From a checkpoint of a small mixture-of-experts model trained on Wikipedia: 4 picks a token.
Below are experts of layer 3 (counted from 0) of a mixture-of-experts language model. Rows are named router (the router's row for the expert), down (a neuron's output weights, with its number) and show model dimensions 0-127. Each number is 128 + 24 x the weight over its row's rms, rounded and kept within 0 to 255. Numbers have three digits each.
After each expert's rows: "comes before" lists some tokens at least twice as common just after its tokens as in all text. This comes from a sample of Wikipedia text that the model never trained on. Tokens count by the router's weight.

# expert 103
router:160126128093126114149118129112112118075160139101115117140129131136138146135110118124120095109126112116122164110117169106152157147057156109097086137110132165071086150112137100103166156137117158124105149147133121123164101089136130130116152128067135134131117088146198126132146143134131082086130127126130151098116098116110093127103134121123148097130126093134141100169165173115137136131131
down0:162133161120151163110129093114116098146108108133161141143134135125142137146142123113156111135167087108128131129107130101107099149164144133137126139161137081146139127148161142160120149132120119124144105133141109168178100155108178104151134087165140108089109136113148132127129078144169137159138108143120100118197108064125145109151155086137098149148148108143114075104141104148126143142160
down1:100155121110121100102146139085083071127132135111140149133106159145129136175122080118144132076112137119110080162160131127143123150145137116143128094153102155171142108093159109122127123127149104124146126115116120112143136158121176122191155117129120128093114140130097134135131084159118180086147116112114108096121138106133114114115134127154096072161078172122119141119123132091112131122156
down2:113119087135101137121126126085104162140121152120122165165149083154156111113134121119148127107139100153093146132106105119155160143115137121119134109138129129171136117152123137143112109094117147101123132135084173143099136141099110112138108090168093157147165146106137111130101143131142113116163121072114070131098139107129113110158189138157175152121127100096133135126139117067081168130108
comes before: "\n", "\n\n", "andidate | Votes |", " % |", " % | ±% |", " MP"

# expert 183
router:123104075098108156118140085100111115150156183126115127140126138162111127123147144092132160117123119095121152158117183112151129163110174137109101108134130170119123154122176143133143131133109126098101130149138127099141117117117158158112132149139094097128101115180124095122099145143144106113155132144127158114102124121146135118131166129147116079117104143116192129166153084068155139107101
down0:148138147109148100069124106167131155138145126128078127144147136128131122161099085148120121124087145131108105121125123121125182125078117146117086133204086112084117141144125139106133123100128107169133121127144144120135117082127126114145135099140188155138165159097096124100142126162088119129097171105154116106141136131115146112143112099133157131143117095171185135137127116139132121102123
down1:112129100162146130109123101087163105108121105139134136140140078125098064148133155125125120164128093148180153140089145108136088135113147167122166102094141132158098109133145137149132117149125078129162136141101122136134101099150153172107104115138146147142115141114134091165103160065149121128159144139128131147162099114143137160150108132077131144134172105103103121107137130090118150147139
down2:113090104127133099163158124173103118154146113134094134161111141128128103176123134160104149111148118148136111115129135083143118140157153146124078142124177110127133145136145124083177106124083115160141135125116133150135150112122114132117098110129115135077135117096134117121149124140131108109142133195103164154089098135065145107161126135165124101088104115109149081150178149120131122102115
comes before: "1", "2", ", ", "23", "15", "19"

# expert 117
router:136131102086122148094153093151115141115148149113125112111140141158138102150122100118159125083127072115136155143094138094148123136111138126110080146099098132099135134090155144105106136109106123111116145133138133159118108124128140149101111115087127139101091132169179080100136158141135090124142108105106161123117104103094131122158163109138126077120158110123185087156157120084147163102105
down0:149163138155120127136125119126157117077171136133133109108135121177114124139154160098140083116180111101116102112110125136122113160127116152106157156098124115126138099126095134150097143138152137113096123134126144125163119143103086087158142111173114144195178126053155136118167114123112146093156127152100134117148144126144139144105112134120120183131115146145163124144127122159102127171099
down1:164159171194174150136091146076140115108139097143176143095148114136112130114120106164130125123136125166134083130146096137115090088124137169123176084092133137132161152136083127114138120155106120121136081161130126121147137131102171146140113163089152120147116139147102142154096114122126112140140143090065110139107131121140144149148125115115146109133110141107092111138110099106125147130123
down2:134116110143121122115061096141130117121141164111140138150138142126169165148103130111129129148103153131104101121160144159169109125131132155094124094132126126130147133098147140086150166173120133142139105118108143105165133128103124111125088139164101099129173150119178148157125103159107123160105082174142122181168171129112141108120145128125171158106128108150126130112124144104096152138192
comes before: "-", "0", "| ", "  -", "- ", "- P"

# expert 4
router:137106064086114107106111081165113137117119144115141121135153149142148154149153124096114134098088089106136185164122121103129110196102170125146080122099100161100142104122159111115115102133118137128134137138156103135157098159119124141129123148149135142093059130173186109146132119147149071107131115113126154132119145108114131116132146109114147102110151139113139106128138115135112151129107
down0:133115100061116175113115120139152106113143097147136139146110125117109166083120125095131175134117111161098165132165114097105131090098099132148157155116118094122092152098086085113116145129183140159134108141132143140150098142115130122100111141117134109131146163128141128146108126142173172118132082138154122118088078143085120098144121110098109143106157168129118150136113150157101138121130
down1:170119136115141135155148149144086124126120132134121125122116087111155127142146145123159137133124110096123125097149132110116161081126089116172086106129141139117143097153088099128146125107147112140128112146122102096149123094137139099153127128109137151150123149103159136138104151124139104081143142079111115082220123125129131161092148138149104117101164157114128180155164108187142135137097
down2:159128124134152126112131143136121157126165141147101145094119181145094100123092114147144181153189105109131106139137153136116138176118145116116177156085103130127090133131123118108152122136157170112145144156123136111142155118144128098114125139076166135135181108099127108126122130131102127090137157133115133116113169155161088137167091093116097155104139151125140150095098134129151156076124
comes before: "1", "2", "0", "3", "4", "6"

# expert 43
router:137129100087120144095151091150115142112149148110126111111138139152144107156125101118163125082121075114134154143096141095148123134113139121112080139099099133100130135091156145107102132111105122109118144132141133160123109123130141150098119112088124137099091132169180081099136162144134085123144105108106160121114108101097138120159162109138123074122157109121186091157154118089145165106103
down0:112108114136091124208118152112173095120130148086194128152135135158146125097137094154165146146144133128140152114085109108125115151138132079156149149126099151157133129157134127112138145132112129171150156158130119169079157145118157165097086116135112101105154129071139112153114105110117128157120148174132100099130150115135153144137147122141135145104155140130118108120094140133143102146157
down1:138090139124129131132123113127122108140118139091148133135154094153104157095091130077095105118144099107167169199128098084131185134154132139138108102172111143108119129131149183140153179091161105124153120171129121115167135150132146093103148088115141122139129143167178107154083130132159121114167133143121118150165137135134103100106136107109132139148129142119133150127160120144124128110114
down2:142097123193135113147114124132085121105119110129082126114133073090094145133149098159094168130081128102142182066113124128128115126113141116102124108133140177101121149136132146161168120144139129113133139139137105116109094156121110101158135134144149140126093117123170118143080125065147166108099131119128154139112091140114108135135127131150131114114146102159133162145128164137158086100110
comes before: "1", "2", "\n\n", "TA", " The", "3"

# expert 155
router:173102129082079138129130078148118127150142132137130140134166159137109153148115107069124131089154105156145164122116101119120141185107134161097142122140145122134139097090151151143096124114132126140108155150142149179108109153106150143088078106147113138147074132162152106089155134164111088115124128111084113142141117116139125108147132129122143105134163130139135106147150137081169149132156
down0:082145136170159104137132095102106135164107147154128181147118130144111149139145082144138116087107160126128142153129162127126127130162172175134116116096128155109140168137157136150134130136123129120154091129159164124140132157162137138114148160113134065075120104158136113135199121140146129128154127145165118131104073098136134118139130090121157119095126137120133125131155120107149095089092
down1:110185133111189152106121138080154148134111154131094136137119131164099166101119132127172134149131135087154131088142129129127145135122135100140107124069148140172124140102139125106098116087133146138099152105086114129148106114133165150144132138170136121115162133132111169145150179183129105096156139135115158125158142112123133121170144138138131171181132111139146092145125111111164144148116
down2:108127128086065106121165126126102093132149146094109087133111140124132161144169105100105119122108176114111120133100107120144152176132141095117133124160109138128120147142158142157100130102138121147095125078086147172148112140103133140099137139082125118163104131136170087095132116154115120117146114102114091118096111122133145107098123162081141158133092101114142116130172138125136137129067
comes before: "| ", "-", "|", "- ", "|  |", "  -"

# expert 149
router:146134124103115132132143098100087186138104140127171150132146133181109152128120107123117100111086109101101142127132121078135167150096153127112150159133128082107093144079148125084148144092085101129113135140142132164138100098169144152113088139130080111136117074136150086095125144136106104092136129120138127095147131101116122085154177117137122126150126110100147132122119151110146144132110
down0:124118144123154121123131133132160182125139114120154094109138121099104136151089140141148143136131156118140119136123153088098133109142110182096143148129144143145106087102121156105120114101126114147153084083159102110092104191142143110142094137157123087151125116192151131074117116084148107153143116116129167107127137121109184171118129082117120104115143155126165134148113093134130146128140
down1:113117178150147167120078125110105129138171122126130115113131119160130114144069096120139120138104137127089146132172140127110116085117165104130131089112126177099185106136105106093166146159134081147101140107133113140138129141131140155149077150166108117106126119157166151133119129101120137123112143119118164106121103102131119118125142094110110130149141153111171125085102063167129114138135
down2:129087128126125140135162158120146162095121126147125095103130155163137093155079131162154115140155142130141140127126124116082145135098130082137112127109101147168121109127168115100147107173137174156162149139156143118125144121119078133116137120121150164133072120116110125097165152158155149144078131109129122130067123151143136132126107148162163115123069147109119109149110133126118187147143
comes before: " and", ",", ".", " in", " of the", " to"

# expert 214
router:129135105065127135090124070154117128098147129128138110127161127133134142157118122122120123113101092112157155163107141091165103155072173137124106103103116154118155098111170108136127102143133132148099147163124115155122122127138141130120109123136081156085071139136200130141155146147170096102118103106136136126110133094103128104139141134105144077140162124142154127151171123141116139132116
down0:099120097109138143087120098156142120118122131145114147136091088146126161121118115083118158178137124096109090140176153133126105130092136085151097128126113134145122110103118103153102157186174118080126158162125135124095127102095111203125151082119125105144120140147103168126134140140133149164112130100131130107154149116103127104129141127141092130122175088089105116095137120130115109117125
down1:151117169116111135122160131122134124112162117132150126145149130117121110169081113145064128168144105138109108112138108144130140117102126136168094135102133115139180156109133189164140144120148112100146149106182124111087174138111130121157137168117115167133110118140107097109127148114132172127136130171156133157116116105113144117120135113105164119105177170148133094125186137113107170100136
down2:136114078130122157158128120136117122127150138073096108127148139143128112122127128151124153121119111126140118114157148089066119166119168156122130089138099139134093161125162135143151166117159113160102147154112151137143158105146141162063136098159117109170082148106109151126126135130112141140135110142120131135085094144104155127150128142164179175178138127125115105114108075093130151119118
comes before: "1", "0", "2", "3", "4", "5"

# expert 213
router:139090112117088108118148116110115145139170118098148120081143157116101129170141119111119114129108109111126160188111131074158149132128122135103131114132146146134124134117178130117133136088132070137078148110156169136145075118103122116131138137096133132122100171146147062083162145187094103130115122135131140147147130122098128103137154144133172121100098110131144105155117118118158150148133
down0:145126112099148126125134100115124138116096160099119115133144151097119123095116106132165124136110149141157064127143140147125133106103147113179112105141098150099133126121130142169125093154120174128153137107185110178140169145161119114101089119176083106118143152128134104120126180124127160133124083154149116140123101146146103131113140104125104122099180109120075139131140071129119119168134
down1:139134144120112177148123154136148130125089106135105110117124155130139081153141148140114158131146135122128089105138170128155136122128126099108132133107121112140131128087095129151095119137128143091151128154170111111116142104137069102123105088174144129084037085133191126106103149130149101106116150126150100092116115091130143156136087117112120136110130152135150174119140125148086119123122
down2:117134139091142152170133106136160140120135125142126132120132139115171117143134159124121146141159107142139124148122135076107095128190144130072131141122114138125171108093104147150126133114138130107109140121110106165139092171120116179086113090118152165158147118137172089139140103130132133103155117188111148138089143101130142123111141086103134127127161102160123147171069102162133131117168
comes before: " of", " of the", " was", "'s", ".", " is"

# expert 34
router:173138134079081110118124091149109137135153133140114108139177163140118157168136110068121129104141096154157140142096101109130116162087105140092111120123149147128124103099144133118115141089108123125089140149142133165094126150122146148105068103132105122130098131157149106097115144154096095089105134116083116123143106130144151116161119137120145119136150139134171102179133133097157133143178
down0:140148150160111156154118108134151148134134113155137106121138127132116137178162113117107129115153145165127132112159066113130108116155107198073129120131080072138163144141148151131079107133124125046127146120140136123099106161108109144134097100169106139132135129111152172110146123123137130117113110157125132105124104135119165093137117095149123129136145180116112098148149154099110147113153
down1:132045085149098142115111101143133148110137178086119107152120123090127132121115126163140093111138137164133141119133104155132106128120150109144140084116116097136091157130119123080188087128120137130139109125091159106156138090166123140078156125117100136142082097125126101082128132161117166123130101101122173144114119148121135116107111114158108135124141087151146109136092114114123134140103
down2:120140110125145124140125097124149155166132102118154097110107090149090148098134137123128117155177131146161160180092106117101110108138130113114096150094120169110089120120118130147118148112152139090157108120123144106124083152144150113151117139115117110084122152185113128138131148138115158119112090109126099077133148131087136118170155157114071118178111100169148124093127166137115151131108
comes before: "-", "| ", "|", "- ", "- D", "- P"

# expert 171
router:146133131099124105110123119150105132098162134098119106120134134132152126126096128122147135139138104149143181133101158106139151139087144150081092171107109157097096124117160122124163143130107138127134148155134124133174089121136129123132149128069141126087117089141184117131133147127139097089151100096106141120141112094119112153131127141144168086156137124127140105186196159136161147084105
down0:127136118118126092148148136168114143129141158158135138131136132146159115182124107144094127129090171107105116146179156122133128138155159102108099109073117140101145122099087120151100090168138132155111120119136161134130127118131112122130116089182099126162147144166136124089138056155164133160128136118107102196133104164122139117132126096133148138131153150143152173140150099142110136118115
down1:131116123119123111142170170135140114118181107160133118117147122174143076149148114115155161149120126151097131179160098132124095155121111172179129133179160139107157127153161119113126119113159113105095118141110104131138134114112122113143169121168119102135190150150122115144100127145120137112116155150144117149078129093091100146083108145130167109106141145090138119139100138129096102094119
down2:132068116118118111138136165097155120141137148111109145131134159122127136146099143110103153150122127140132087127141134123150124092129121127109137116179140139156105146157102127128127142123125086135102129126134133141064150139146183131152159131156083073135132148103069145125130092069100126106090129089138129140106133170159140145147101105125105125144150122153097184104100089111105119139086
comes before: "\n", " MP", " ·", " Chevrolet", "US", "andidate | Votes |"

# expert 64
router:131150123103124132129164102164096136118129156079147117121117122181122161138138139135127137144092109128125141119130123082115155110099146137128108138122105119086070166119163097096166148107072100117105118130146137170148098136124129147090078100144121148133098093117136077122133151157092105114083131142097156108126133121134109121147177118122170104122109114114175122125117158109169133137157
down0:150134112153088146088131099113128128085135147114105097094124106162176100121147169081157108130148146154092166115155137142132083132160127122095156141101095152143124091086130139120092160159166117137131116146157186174111133110114181153139093121129103185115122165112112141125142130107109121102138177116131133112123128103113136114156132119177149125130117131108134110127132145133102119101143
down1:127152093111102171140130119163102111105179102119146125116140125154081130124172136135138145144103151119154150111130153113140115108099141193132148135126153143112145154191111076149173149102140153118109132108144133108148091144089138117162145118125176136101132127151121107115113110160123103138089109155076110141126165106130148157116107142167122124142138177118149119147159165165107104124138
down2:159154127093096108092160116122155118124104170089133150144122111132145121163141157140135112120129126169129068130139092134135129089131175128116093124147124119110120096120099125108157115144135128131123161139110127107104108122141151100107120113174124123173124137114107103131165160118091133112135128174118113112118098165069132119065145152076141081080106132157128141115135155123113147109177
comes before: ".", " and", " are", " were", " of", ","